Experts of a small language model: vocabulary 2048, 8 picks a token.
Below are experts of layer 3 (counted from 0) of a mixture-of-experts language model. Rows are named router (the router's row for the expert), gate (a neuron's input weights, with its number), up (a neuron's input weights, with its number), down (a neuron's output weights, with its number) and show model dimensions 0-47. Each number is 128 + 32 x the weight over its row's rms, rounded and kept within 0 to 255. Numbers have three digits each.
Before each expert's rows: a language model's description of what the expert responds to. This comes from a sample of Wikipedia text that the model never trained on.

# expert 26
It responds to: Apostrophes and possessive 's, plus the, his, a and sentence-final periods in running prose, such as states' rights, won't, People's.
router:125171147149121140113103133165124109154150102162131157162095164132158086129132169157114136158130125068205105081086135132085097158080149122149177
gate0:116166166145168108068128123108099086123142109117118113145078106156139112142059174096110108139182154134139128111110118118157098102136112095124092
up0:182165124136120153105121192128155147152165124165080114110169154155117078157158102104197125102070170094119107134127123156100137123153139095179155
down0:167167115166133150132176064099127119108117088121184112147099144119106145136097149161145143200134115124164087117135152174068110170138137125077105
gate1:140162154182102098129101129134145106109143079126169175153147142133110129135131134081112110124077124155200111112100095172114120100124072141079136
up1:146109137073130125127106159104152107127145174153149126191128177139053103113151108101126116139148142169106153112152107159102168103133103117105147
down1:142207092110111109171163106159095160153092129152184115116147135115059148117142118147075136095073194112131103089188159076153103070095124110118186
gate2:114129095102127084086081145131131121114078147127054119165115151130144119111156091161089102123131105066072160101164129122153126117140057083174149
up2:163169098146106130116094104145138164088120153154147072141115151105145097115103110137172127103212087188147063139140144137109103103150059082103128
down2:150142097076100075144078106112161152212110079089130135124086171103138138105132131098100120197147161139093148123142116066115149127077120146129099
gate3:102103139105099102195133148162104105116138117110159112134132123179118126097175117126075169131181114132088119047094119175102122135151106131138115
up3:160135137057129133128138134073167136098144148189158159122163135114133072186153176150103114140177123064094122158137114107145136144153111131029083
down3:133064077157097168198112153154129131123128169124132084162073108133051140131179169129111120165178108151096096073119088164093179148089141130086128
gate4:120142162154166099105099130174099138164100156100138131113133150173208132133132133112124146177154102157128089172178105106116092104104145139078118
up4:071101137155079102121114097126207092125099126148185127102149189165129120103130127126124118100094147162164184143098089112112165093157140106148084
down4:131158142109151125175099130112128132151191214170072083140120089141148096124133117126150135136115135106077143141159129162083090140126180108146124
gate5:183105070138113057114128099081083105157113117148129107112124164218144123087088105142125087117203116130114146148117148167097143164158170099096159
up5:168114152048162163111118123122135142127111180139115149108108193068136121133131109175113128149077176138132145151152097133076150166162107181146115
down5:152085105087089164142149102107112153138134141080185190132067148085127116135104110118124140100173139124126135166134111166116138079175077052058158
gate6:153121159118077115154097118142150162168163134172175093171132130128148128101185102141184144104113189119169108116111106177098173099100127088089190
up6:074156128088092091140103133131116132104139125115121148148110147156069116150109121161097169139102110099138123162094066113083181159169085104164178
down6:150127114172174095130177108152116128133136136141114081137143102143118166117056111166143057092098184150150129098148189123179100081107075144157058
gate7:075132156114099124118099112145149144100091104112133122147197172105142113140117095137139127102090171143152115057080084162139075103089152161145155
up7:068089117099110171096116085175125189113133141106111087161089056114128090164131098175110103124073189159100127076091152105155064133130133134160190
down7:197139128134206113132112182120116129106143178158068063159100145149169122192095168129101134130079089145187082118139163149128163145154142150104140
gate8:072143122114129163122110130127165146073156136059199205129046159130076118112104126125127183154134179132130120126105160124105130174130125204163177
up8:177156183107094090118063139117117132081062136083107138104172090145048157144159163130154122179157105145062131101138114081119138089120162165097153
down8:120102146118111173090131144131127102094149098092060215155040095162134177177130163121133142129130165141073114135164134113153164164184132162133135
gate9:094107146139130200107091089146184163122135169128090082111107079141091102156124132172120079158170155157098068090115146135146156157140127072148075
up9:133158093101084144102125194137093119116163099141150108113152178161165166164113110134184132129092159110172127120103123126096180115083173088153145
down9:095135089082125134121095084100084147077156074137135161140120165123187166175143152126104140151088153082105139149064100146076147043116100145120157
gate10:100207127105076120112127179144124156156091153153174148129111134136092125196138087104113204152113120182132071125125097069127169178139121140110175
up10:115173148081119166073162130133108091157176198127133119121104103105102099144110128143179108158154095176176182097186143170129075140119077111110118
down10:133163085134122166147108119124126122110200192081113131180163126152108096106167083120131091123105107182137131114161095156174143175144082103104147
gate11:160139096061164129138161135071143123054140159188134121119165081117135167119109198143141117138176104113058126146126135110083078111113102147126119
up11:071189169101105070209112120173122123065133163128144167134106136148097110109099132119097081122137174156083129188128115098129111188099132176107138
down11:177115171099120117128176154101111128147151165170138169118131066109145176067078137142082178141171145128154159176129125105144110103235111160098154
gate12:075190141114169100080112139145082187104119180108135135136145141164184083121158185091074192180147148085190155135135183121152171156151110116136125
up12:089126090114117075132116164075143178068174120138049067131149124113104140111099151174156090151077121144128128151127134182132150151109102128130127
down12:110174095109095155119163092120153095117129063109151101176111094159135089138188130165144101148146174135101107141147132150105144136091203132097133
gate13:105140103101113097144085176148126114110142104106138133145150133128130117159121129109063160118084195130160072099114106087136134175143202109214116
up13:143154162108159136181092112166142182157112112145167125142086174158137148148125174087221135095120126134162190160122130108087106136158103128096113
down13:123174103135138102144125134108098133130202136123106136092129149105068164107113094137134082127125103172184135171141160184149122192138077089123109
gate14:147165142161133104155133112167165119156099118122120192169061114140135089096113131100118168171141057159199146116118163115108141167141144102191158
up14:073168112137121113151161131118096109098160123142142121124126127167185223158074083139065089158139143174147159126055112098099149130109173089150077
down14:163170170152163104145051204147164118119148156136149118124131149101100115132158131151141157124112177115165171118152201167147151100106112120128114
gate15:126159162151105134098131138140157175110091125123139165138129165132147136220165123121156153097117154100158182062161101091094150148149148160124127
up15:156136149182150153123136101081129111177166053140179110141191107154129136172112166117167130109120200129119144184149116083174111097125174106161109
down15:116076135113156145202101119162210165163138163157110072078130133081071101158164123130149154176084160119116198130113119152120103152097138050109141
gate16:121157124169170150120121082140124119160130129167155171172152196104129080116080150104137111124104097067205130090048153123162139128107162138154153
up16:138168139141129118074125163098164103151097108113131170079078158067200140183125129158093128137101093068093136174091112100101177144115143150141165
down16:111156109058140140135144085164112128104141121144067148111137100082122047124144124128106147080146139120139122077156121040087149118162111120149106
gate17:134189117132106143139073106156134115166159153219155184100120126154084119128111113099175089119101099156178170109144144154108135150080140122113100
up17:113140083101096161109135103170121122067128112178113149147085112131087150111148098173094119140113185138098120146099141133111128046124119113122150
down17:145148133090128176076111078099122130155129106129124124129098069123101171148062070054110066089137112140151128139127110095113158154103108189138116
gate18:164134096160094183093106069108083061137046149147130148120133085146086107177164124133120180100145132133081186099157110127159146139176147091112121
up18:098128119074123130133146121120115133122094106084113122072186130102129114098176144148115127128196089173103159101112159102115112131164237149186144
down18:064094162179120147140043153113072118141176123141077210191095123119155161165149111152147123116096138109136118101152080163110115107184103128116120
gate19:123154118121115110107128131098088150106160120162134119133077152167144163080139186096165146178139180129178094098084148092125165164150142152178181
up19:135143157125115110136071181150083094106156098081104128105163067123119098106075122166141149147070147125171135119079093191157101125144113142157118
down19:137150148095089113174121138094180120130163145148187121148116191131133128094092145051083155080111185145138178131144174169129133157145100148141091
gate20:108155133142099072103134106209142070148137114132138149183061110114136112091116153115122143121084136133120147087106132134156067126127092105166181
up20:100112183131124153133145122139137162110135137106137140147118203111101111132168126106084112138121158143115154081093192166193188171132150175087114
down20:162079090134200099124128134112112176166115177150119134141157135143163165115091110089177161110145070147120083131116118139100116126154136141164156
gate21:130117097141140091152117065076127154117194117148157103171093131132169140048193102156090110227129112068138168179082133104134132186076120131125076
up21:150107116126146109154120164153165161166086100136125095094111139196119053161172130102133075160092172124037067150127119111127090113138124144076158
down21:114117139108165155100154128132173140144157133145079128137139134073095113119128132145123198132153169108093147209142121134136156145177180150166143
gate22:165158148121134118126135117098106159102140087179168178126177084096114119134148115133131144203141163068104143125080143103153171175195175072114156
up22:106120156132145117062141156111102139117133136119149164143111122150186031098131148165090087111194060095130150139142142076091165150104111144143111
down22:134150150077115130181081106150161197129101142090160135123109120179109169126128120122059134143091144089074181096158077114150097158158126138122105
gate23:114117146132128151094177172198076141129148136092150144210112168110150128102126156099152101162167138085182090077111097181097216123141134051140149
up23:110123095109170106087131060148087201139118170133129122141104131128094126144121097109163067089078105092129123174118164125146171085104126137158190
down23:073117143142059131111091167191144145147070132081160126161083114073161120160116128164142125119185113099123160046116100136118185052149142122127083
gate24:118143122143163118142044136126095170150121084182078094194095139112180087146159134074168143064145141052130076106103180135104096199100160147103158
up24:089172125129150094145171099168097093131103130094096144161134104110164170112038156114077152077134083125060139071115094083150130067127139108071178
down24:124084099082143091111154134130076149145133101052098143166140075176158102086096097112086100129051147126139132100076155178057115085078104178135189
gate25:130177148122158131137168170146108147151123088097130174142080102115140162170158153107193168130114148120162064168165109087134181147116113077113135
up25:094102188107163111155119133129169126106073136174171146162098129118160130128146156103146093135121147133126132120152134138170196113164048099109151
down25:121112114111154087095091103090095138079066191142103145141125117119150130099072103126128135119123158098161177169087177142113107080120081106104092
gate26:132137108218056138145134192164096101132104100133130086079144133125147112073115148144115104123099170079190120116134130142087097160100191113130142
up26:148115164123127129076117167078142140107147113105101152143125105173111123152096201145192118138100168104152138043093127131149098101139125140106105
down26:175096137128136190156166169156069111157056134156120167087098124148132088087069152176152159160107084104126116111131146138093154105106132140186107
gate27:169181090185149131151163150122105158115120070125138163173065156121146094139117158057124116171161087096180114113070095128107102136116094120185118
up27:088164093107127104113060110146162117126083179161079104117166118144206125145146090178154138125105091127127153071103174142138108175147119125120134
down27:126151163099178141089157132132123147116066118169125139142118131049143075064096157127111100149129160146103085122124087150097133146073207091088143
gate28:099147106110086150128099110103117131097166151136125134188137129145176099186155109132100115137200075100155140121149199178131147129140106126117109
up28:131206147089135129120105146120096178141064132164101193137126138149100168118100131177118152123145111146087123188098172131160158084095170123156120
down28:141138092103183072168131082077132154061125131145154139099176167143151115081131131122110130168089123151150126116084094167063083125098141086119166

# expert 12
It responds to: Line-end pipes and newlines, list-leading dashes in infobox fields, and inner word pieces like ac, ex, in, often in foreign names.
router:152122116082160159150131140112137118078153048095187136133171115066099131157144123123106098105130119152126092135211183148090170122118100191127076
gate0:111108088140120158138124142140151070123153142114152122123116085084190136098164162168111109130158134104119118140147164113131202127144133129107090
up0:105102168134096138142152115138091183117097095089126166091153185064147132165137123122144198097150122152167143100128103157144113098190170103151156
down0:138124174135103131125178087153113128165124139169102091149098122156132128113032131114100123099103105140106141113136136106187139119115179137137076
gate1:123099110158127124151132115120103123155111156129170159207167109147137183130120193103139138170114132135088125118176167208093173094194091148120166
up1:130097099130130152089133181152127233119119076129146086082139151104092144160098162112157183109119148119103153143152140147084191142172097131149170
down1:084174122159134094121039129056183082151120094169091151125136136163203133106186167112083139081112148115062159134105098124120111178056133151135098
gate2:116125114154148130154106155108116158112175065076152169100130126100094198131168096061102136134171093074101129121109124207147141176125063145093105
up2:138112132161123115192137145124100135142141146164102087131156134086120183203121143095142208161140162074132115111074189081111145181159119157143080
down2:102112150136146077078136109138136119153065121109138141216113102160128088115053175158091132125106152121108091126150139156147123091149093143136124
gate3:088070154130178107109180123150107217118077114131119130114105050122080099176149164135124090115134136164085115173148083086062146106157136172156088
up3:131164131123158133147180078120125073103171069123130127057174172108105133160113105069153144170138126136135116171210191122084075137151191108147140
down3:136100161135151157131138091158127113141112158156165073059154129174122181117123102083171107124153088088128166161049117082111106213116123162095162
gate4:130204119131191094145127141107140163137139079136152206108153113119139101183156068056104164084113091099088072133131124091048104127082130184138129
up4:087145183109054181171070132145161084155106135146149151127170150157084137170120175139103119138119142138115131146111116154101080152129160123097104
down4:134115150123076116060121123126117052130127142113119131159141128066119129124108187157130132154080108100141120107150084095140126079154049075147038
gate5:142111103124061084135086124129116132114107126090110138103140150177129149121141086113112095130100121141118184108167121172085186165070107144143153
up5:168099128102125174097116125055160074133141074101155144099089163177160127174098125123104157050111157127164126153171123104131147102140151123155067
down5:081085092078141139143118117092190181121092175131104145154124150165136111204085089126150100078153137124111106131101123155076115128154112132154132
gate6:129094133100130193165142098153155097111145132149134120132102076147092175068114166106156123138126119048112088121147105169072134115140131122097181
up6:151087126082114112110087114149102137075106088123100120129152107104124159126163150149113094135145098126146151123144131209134069075124098191113104
down6:139059182189148114093139136154092073098101166109150159117101113176182124123071146203149159101117115082146149144124139118117110154140117102146181
gate7:150073071125070135114088171112200129113132160097142101104178096086112097169076107152145122107118115157109149127148090170146172067119151105108147
up7:087083179113072143146095163072126094109092132089141108133145127085107150127101157098107171075132115114114132153104139136154137093150135153151152
down7:102084130122187128150087134144081093121054142145093107165147141153148112137100178112109187164133126088142130166169163127167149182160114116108195
gate8:130104112210166119136129101212127136110131102182149166152083164082116157151089131089097124111132024144112138089126163165046120121128102098107130
up8:131174112155081086109123125110067178105084163145160120156168124134086142137124142179130150147130170127083104136159137110186094069124170091111098
down8:147111107212085158102105097170132122116085141132096127140099140174120171113139162096107152113154105111173099099136115124125098078198114134085099
gate9:129099113128173103138067152030104134160171129115159132080149130145143166088120163089115155098128163099140116084128133148140165176128138151176034
up9:132163135152156138136166125184167113097146151148151186111103099145143086102198111156098129036107131144065137093206126119183183131068087095121145
down9:123100123127116100168147108127103178174111151157190129156088150131116113123129123161158149108179100167208152111161140157102188162152128175172149
gate10:128096149141101135102117139123126130083138126180161171088146102082114079133099140125095133123149136066233104111151181217122110134155157131126144
up10:167148180107089086127115093126104102070131118121123114195128074138047147096172119117110168153147126129113156084121135080024140144110108151135134
down10:109097113158154104135174180186180126117152135119140226082156190055140113137107213129137150114116093109175124160148149132151166115174083113135118
gate11:096101134129121103174141102142097120083126097149143117111142090148131156135101105128173158122162151130146124064172114145145158125156122157115111
up11:142145080175082109126131109123105127187167119147159114119140158110188129170109090068142117087137079164112099104140131160111213209097051161088159
down11:150163097140096144101181157106187141173142171099134143141152128105143110090089156139109115106162164072142117113090127189159118155120145065108030
gate12:180151078140193182175092066114156137082134085162154175130121102143064143111111075150069179094122131132112056112102151154087148113122101122109123
up12:127167158120137076114160108111175203169112201126214109167093078067125171140091126119126119129156166161157124135145135147107157118160127164137110
down12:039168106166150077098064160093125127122193140177100106102141093182154078189106099078127111092201144103204171140080120140093149152112133112124154
gate13:084155139112079108117111150146167112139113105138194099141086159108112168107205097067113088142145119138126080070173131136139100182110109173106175
up13:139091125108135136160023158106144160174161152081075107170185124123106158168139131153186122116135098143153081074173162116140074149090147094118106
down13:157141118131108131180120107142115127107154126110095137150098094138166148121182139102097151163091181082150117066162139085153191131057139181104152
gate14:131074140105134111138084132107092131082113097156130118125089129128096168147143198106136136183148134160128104129167084159099118121163114117136157
up14:124159077148151083152138112144065091140160137151143066136134092175203157152127196107138130174178165096183116124131138080096133083135139168132133
down14:158127095138139098105146090107111076194162141167151118133122139165200131120133123182088100081138066144131111117160202119142067121132120173150157
gate15:189174146107143108041153104087204140089122145132132102115106149173114134099137121137080156113113116124092139119116152121093184051137146142111081
up15:196101105147141143116161176117109127163081123111075144104091095176097105132156082082129151122152119080045154153142145095125172156112120136092119
down15:082154189073133090087146116139076126118108150105101088109154143128087104191140095084125116117101116175151131211113146048169100164073144113165084
gate16:106095177133152120137110141127063143155157076118152169144106115154076114098095119065182044071118162141118071108149108137102130133149113165090067
up16:147175079124096119109091106121061113130172100148164129128126179176110144125049098170159138121109167163149131164128169125134147136155201116069143
down16:135124135142091152185123118150127051149078144116123101190146148139089132095046141170050125169137145077138122111118163134217087105097151057141144
gate17:153169135057131172140158105155202133098180143176103120158134087142099113108095133147113139126152135184138133131151136086103175055115107170091127
up17:156089178126123173115184150170155070160168122122161112127084138110106098175124142106167149121129127116077137140087122124167151080110155166140052
down17:124058080137144105161090099148098112136126091131082124147124099131106122158074149111092155096121122094139122202067077178201173129154178130161119
gate18:134120099163119159150114147163145141148202131119129138151154123142140139123155090099172151113117115131102174076163167159068161099091077121140109
up18:134157123132093094097168163123105164101142167186127169164140166125100127063113161132109141144142120118173087109144103130125109143092148169083108
down18:142147190161161104158125142107102131161111090138158084149075139131025118128144122174152100169116198096097190125124128162137124084192084093151112
gate19:083129146131120131089161108128156105094153153050087134150129123089166143172146113106117089123119123103075111111158147083014178112141132153129119
up19:160132071134143170076121176127170062137118117078106140075159116143113160172124084094112130119157146155097114090157110068147111069128165139155120
down19:128104144122133113102119124103182144137088127113109135162148171139129168129154095076130162153150153098015121158105181132164109166100130121129173
gate20:107170128174130131150133087155085054080126056079186134080116128087118149138137037140093122114074139127189131139143151137113108131095168114143120
up20:086069181177156120139119118188152108138132101146076123173081143121161174137165104145129201158071179119113096086107146143187153138199099158117177
down20:147135143101170122134084144104082099098068192177099141126132166050106100123140140107166094145143125120049158168133127149114106095131106124077121
gate21:146139125133149153169110159112147173151109121044095054113138075154140118113078113107148132131117133111118129153143178146112118128114106149137111
up21:162142143170194120144181188159123140179149173129119133178126124154152065158182119142098120138145153124108099138085110071078139118101203106130171
down21:174119109160120067190102118184194123134134165112107136102113165123121075101177164081099125183137088119098129040087124180096109154047080139158119
gate22:097132095095176140123135122115110062091130096126197117136148138166087130138125065130116114127066108175066165088139094145191196080098165144084151
up22:160127128135165126133149095168150116089104147119151129170139100111129099125188111174185150072102159094102086126115103179118153149119182073212094
down22:138145094106097130202095141151059171104077143133124098130105202048121169124105128158194171149161108068154126126186123116142206110113104079120096
gate23:130130119135169122132112086070118076113116094163126169108085162143111128145179077162138165188110125160199124120203105138101156124075099186146055
up23:114143089123149149123155109098177183110166112180063069144176082139159120154159133155181113100091123176121162104150098097144095149120147130149172
down23:175131170116109091132174093121111135167155114138113112109125127092086140135090128147085124092151145132168138141132104091151086138163139181116105
gate24:175090115160116127138151169110116139097199080148147161151174168116128108170154118099089121077156099098124077120184189169087182091089158158125114
up24:158181096095128183111128167180098069135183110183135124134105025126121126080147123105165175164064113134119116150133226126131127125107075125150068
down24:124118159095159153127178156137089150092090091121070182106148141113123086166189079146105147126101152153149100145161107096152106122128124088103118
gate25:109119102096107190109149112125091082124108118096161153137157150106110162171143097181110154079167135140093158111201120116134153099159055125159155
up25:143086154145122196073142158123145093147174122145064186110173082127140084023129150114135121147147092139137086186131138147141103137164163159155067
down25:145110156182145090138071137171126164189146136122150125151112169154159100181148103115138165080117127119115105144126098150090183088143112200066128
gate26:111168144128089127161100103070082206116156178102131148146143129121069168205149088164141122143103132104134126065136166127153170090150079159093120
up26:097156141135150099080165165142130087139096187141112121143097118114149145094140098090076161104199142151120140164121110067076113135095084133114179
down26:149191176113046145147083155065101111083074113152140100058069085120150119109136101155096071080170099120145121156147167134142163117091162065129117
gate27:145097153193172124126101136155146121122059156035152158117071127128136153107162092158131144125094121150077135138135155192080146108092118167098101
up27:097120095163102157121149102103105145204132106111158100156136098077200126168095098107142079140036127169164108156155151164116155109146127160114160
down27:107137134140141122106077105106151102188124096131092103091159134170172118091173163152102115140083062142150115111101157103101126144193190165091200
gate28:131142113103105123134139121137119117146162097111109158093111099145189120118211137077101065166139122134150098109151131125084157142127176172128121
up28:108148109167160090130084149154132128163095100171142067166099134144117126138130170150131171087102074141106123178131124060093125146137045133115067
down28:149167111110146104145173139149169108156157111097145081182103160145153140164094147123091142044143078106165077081148123137158134051173126151097131

# expert 4
It responds to: Table-row pipes at line starts, list dashes and colons, and word-initial capitals like P, E, Th, plus mid-name pieces like Tal-p-ade.
router:155130103103187164081074089149129070111144131107182099095124138140123164160120190157034145151123113149220112139143146116069104115110114137034140
gate0:155105099142147142107168158147103088101094153131138123107112091152133079173122128107126110125165093092187094111131168161101094138092154161065104
up0:103193168086082135218109087108124172098088162111120106098169144161121145126148102107118135204135132156097147172126075159103113146116172147091099
down0:153146160142147124079164122123081126119172164146112077107154148090138158140127121109142136120128187120173173126094129083181132112164119097160125
gate1:127118139137160141175089100179158157109148046184118072071081121118122138105136107163143178146112132102173102134108163094069155132188161169079166
up1:166078132104183109090161165129132152171110086124164143086084112164116149137113116105133085093171111062089128160143064131123132158152107132166121
down1:136176164118136093126102067145134129120108163145099051132109121114116148133114182117207127130156150086126106074143080083228153139123127137111145
gate2:098098126101117119123114089155138060109110146125095147151134161141184148160108053087141154128117140169178138143110171127144166066143167205097082
up2:120136133130095128110119085080166108150119154066154138125188182151127130070106122132117060155159118110119099084155147167053143109078060052156115
down2:112116170133178162123112124074107159115160108092137126127092099125085146121119180076198110138121125156100143170132075124109100172081096077110141
gate3:140101141082133149105102121114133152096092128108085108162123095159111139120107127151050207146141127145160180134061162151103155102079087098134106
up3:102168132097125157185135157139144129170189116115082169109161097137138111115084092161146073110170153117126069156182108120143117070108150168141147
down3:179118134132163082189100093112122157104120163149100116197211102137187129185110104109111131124065129163095100144105142133178149116129141087173156
gate4:094075147135218137110081116168113127103125085158208173105042119141103203111098115129145117124121169170157159120095173135144126181099138162133090
up4:140158090143121120120082087098163135130120106138154147159110076168144148145181103123130118112094117152138081174142135187133066118166116115164150
down4:125132181121150094163130121142089172177160097152034100150107135145158138156160144084096197104122099128116063116105155152178133124077111174099171
gate5:136153124089103174113154176137147081133138068080115079153163140189114110169129107113123169114142133090168121133100102167112183085099166080103083
up5:084141205132144126136088107111102126077131186170136191155154090175107117108139139114131125173157157145181099128122153176108160153134109084136120
down5:147140112202154163163125152131099116124122194159205114114100097111119129111196068143107155085141124129126125171104174100158160179129132150101148
gate6:173081099153121131142115127158153095126155200160138180130112137095129167153138118106116106143110110143201128119090103070131182140135161155058143
up6:123118106119144082163093128130096114132134077141135136174086150190112176085157204084138105169124123144146082166127156159072145158141063099112125
down6:056171081187141096143120135057106133147141121129143098059062095089094160103152094132166106090144116105100089126114131120130179149103105110067126
gate7:107168138097122154134149117109139072078110187148142176139131056139091138159126149131055141109167087175113093161147039097097183110129094123121114
up7:188145149160081142156150122164090092106162163131106154149123167151061105137133080111133112171131129145141112146137108115109110117131114151100070
down7:120172145135162162131101070165111086076180100104202101062156118085129172156166154100183154132162107107151127130103092163136127114118138125129120
gate8:159139113114156142128111172130137077062121111138177126088091132168078103195156111114106168156085087124208126131142147164103144185126133134133106
up8:129166157138111100177102106111151185141088101126145079121113107148171160086126137113130159113145115149157162150176110084156173065092097133152150
down8:112146114107103140090139157106108120167077106162201108129133148134158127135180127141090144163181121183105090170110161115136164136117146169162150
gate9:128127107152127169123137125162079185138130119111124117105083187153107120138109138148155161087171151077159070079099071136075111078130088167121122
up9:060096118172064120085116121116137071109127080125123139204125122118153130145137125115149123176160136106088107205170162142168155145098094105168114
down9:147149146145083148106098168101135140131160135115057129166121145133059133091172223120180162091117084153153092077099099127146090140179090081118173
gate10:077152112110125173085172169117135201140119191092186109079116144135124151169061120126081129131083185152116098134137119111115112100121084134131127
up10:161191140179136142131107095110156161150163161119103175130111156138166098152159097116197130178152145161158178167143141061140092135135116138126145
down10:126157099118169126136175125123124149066143182117127075072114175111145153180205140129205138137134109150121155067160126173111176167155142098139143
gate11:158163104152132110124102112070138135072117148159125086127106161119118117152104089118131211113081142151148119164082129099138149122144147120136105
up11:156127104121150099065164114133153137180148133134141132097089084084170179131124134132152215097104138114100102113132114138095162101218145084113156
down11:170099120105065076085138128116142073135049087142166153145176163130130085119106110172213191162080131135122155157119126117134070106193123134152133
gate12:116162080150137142123118087140138106173113156113158081133142126072153137183080077064071122185106153065187131132175077154191161142102141134134102
up12:098156122209133106124112111086081112176122101149146145162143137088162112159114146118160075106116089165084105099174095134177187127101142122173151
down12:092143128090137136148135176084105184143176090077186125169145154157151116101118095118175115109087144140132128108086077116092152134129091179108124
gate13:158114115193143141055050077111147103130123074149177097139090145156041130055098140127100146144105090115143090094165156157128162084095142153089141
up13:121192128104091134151083139094132105171134108126096141093128086127119161139106044085136137118166118136089139134142158103141072123199157161149167
down13:147204137121120148119084115098157167163107151165128183139161211137055157196174117138137155150142127090117123100149148137097173100129161116091148
gate14:113109068027153102101099096135108115121077122128152131094121159111119134136114104152096141128116112134100160132151148111136196168137161107152170
up14:127115103109124063119119089162114165099140154115098209102143150143149087124103154132064131168066118144112165136143198171147168133161088105100093
down14:128176030113145059168144135130119097154160123128126125114061162098160137156111093146151112064152091167111128128098142147103096095171125142105136
gate15:144125069148132159100094164177159130099139106127154135071117078161091187137188137144065150073132093158173135110082182125135149139094196088102080
up15:121156102104112091107130095072085163128105142114119127172179129141109118143139110135095126136129132121105166124120089144218100135158140067116149
down15:128149111102121116146167096147171122156085097137147148122202156098157104097148134154098108141136146133165088130233113101092107125056122131100171
gate16:088142103151136131096061074127188093158114111133168151157146109140137106183129115157118131127141089151091076096133112107097135140077116164095076
up16:118145106153133107200103102136108115121091142111103153079138109149055138114128201132131111155164146140093116120123140103182069138120140169167140
down16:112142143136150088104117143190114166115148171149189114100157111128147143135151131098143110150160097096178120102159090128049109160068123170120103
gate17:149142140104175157148112170128188142112142153128065125079117118161151144140102112066098112136120119176136196074123087181062116094129148167153168
up17:196122112127148099165126156106096162075109140123085160113204102105122101113165116158125137104188134090167106064073142157121112130108196108097172
down17:144129105126137125145126058126105153157119131125104158135080122148157127126135165139154110162153133159114123062103156126112160120089140097192133
gate18:118154087091169141104152076175165061106161087137130170045110123179105153112094125088059183135144099138163098117170078096134164080125127113112176
up18:168064176098193073148124146156104133138130091122096168167118088171082128081121144136156170116148162145134138149169161087119120152108114119091143
down18:142091117094208136097078104175095098158077114116170135092156160111096171141116126185190151175131124119116112114176146110117131121147112094098149
gate19:126112080167199110127164170151143081118116157154133095108107121171149127104119144148104143133162099143109105129131136095073114084167165099150150
up19:106136147161107142127192144045160111140106115159137063115053126146172129109097104119107144143213107123132129123131112087088172094162128100115108
down19:095121130097131111155146080170183108104169113144124168106129162124190143130195147133172141213148145092126114089107087140173137091140172153113166
gate20:075217119130160134127086137146123171142105181113135130151137115181087160131064101076072126150065105181119143119155103125058093106148113078113129
up20:165159156153090165162070108128116157098142094091134167128148102115159103115161099184122088118129157104118130163067143092202131138148206101160127
down20:109115142132161160129152103161112170139157149117099104078110106100108110083126065117180111123163100117139106124133133131120064130094075044078093
gate21:132187096104182071102081120153119134072124151141146139151084076118137167170151139099120134189065169189150129131171114103120124125130105125113155
up21:187100103159119155154111141098113159114094156175128121107146139077164098109198204159148077140165070101145186123107141121114133099167115149180105
down21:117108131126157119116141146093117175074115123119141145137130104186069144128109073165124135146107147154149153108078095135095112096128175113105119
gate22:050128113118111094151100068127097068158076111160164137156142132132098095162075100073092125165089104155174077125156100145081119081124130122116154
up22:134139119132091101100090100183117141151124113065065155102120110212135127162100096151094154091115082173123122132135086084069099093137141147086104
down22:010145125180074092166122073131127134127180124115131064162154117134113097125111107149113174064114101147105121102089146144118119153110092124128098
gate23:111132119076123123171114107145114107128078139138130134063136071135133128117131106146109170153134160138155083152209135107107146079201114145118126
up23:142124084186125171081151122118133073082155124127118149137107140085107140152141093119154114126108113106093112131122157126069178122190148126110126
down23:120097145181122100166100124116119202154102106051084115124113125150140120125111103102090150100126170158157110138084144124142192053117121182106108
gate24:142170136124105131093122132143089096091126132102126102087103198116172158139164144136133131130131091165176134080069155153086123095166112180199141
up24:162197117187155115130140142127119121112082180102189079155108139110109104066164103144100154138147145099121112096113156081118086147121188080134167
down24:112145135109110125155078095136147152073120149170197114156092124078086198145086136136138140118113147107105133145107102151094129087148114091078158
gate25:150135158115094176083084104115146115107072152197168100083150166183121166167139154113110087141113165112173155122151128124090157103111097108089143
up25:107086122078147114095131125107075097152135131121168127140133124136158152157157134171127164165094096168169053104116088166093087058074108092087100
down25:144095168157165159117141152089042127170116175092151134076180138134184146142058094120121144135111117118123105144124098149070126119091075161136154
gate26:163157149127109149060062096104147111110099162106105102115164117149179114155147113100082166142132109164150148111135125126071198162098139120107125
up26:181152136125143123100132146102093088096144123154081129102163152123119127124150094168149122125176139061137127136160164139204116166094112129154110
down26:105082119117113124142092123138095162159184125131097139099126114076091104189146155076125196143135148151163081121159143203140126156172140142129149
gate27:182104133138171136095122145170088070108092082178128113145105189104119169085113167079102168122157114126094149115124166117086161079073116115127096
up27:105146185153083137136146131150199164163140125093141158135158169120148128135124088132135069103110112131106143068093118141094110165139116207147106
down27:100199128094109107116117063163132098169193135131104147063117143108135174181093104121134116122154113113140109187111187152111128116125151138115122
gate28:105169188123162152163094187176132148167112139119090142085134089120087130214163136148103046194129134108147114151126147147062151152155104155083151
up28:132146131168135097108147057134152103131072197134166139097144080143148100156132097194081068149159141123132135138149110183172129057166121167128135
down28:127105177118140099134114138106086126098151076079147120140163122081171095110130167141142150071155131145175204200116139126162178133096132132086140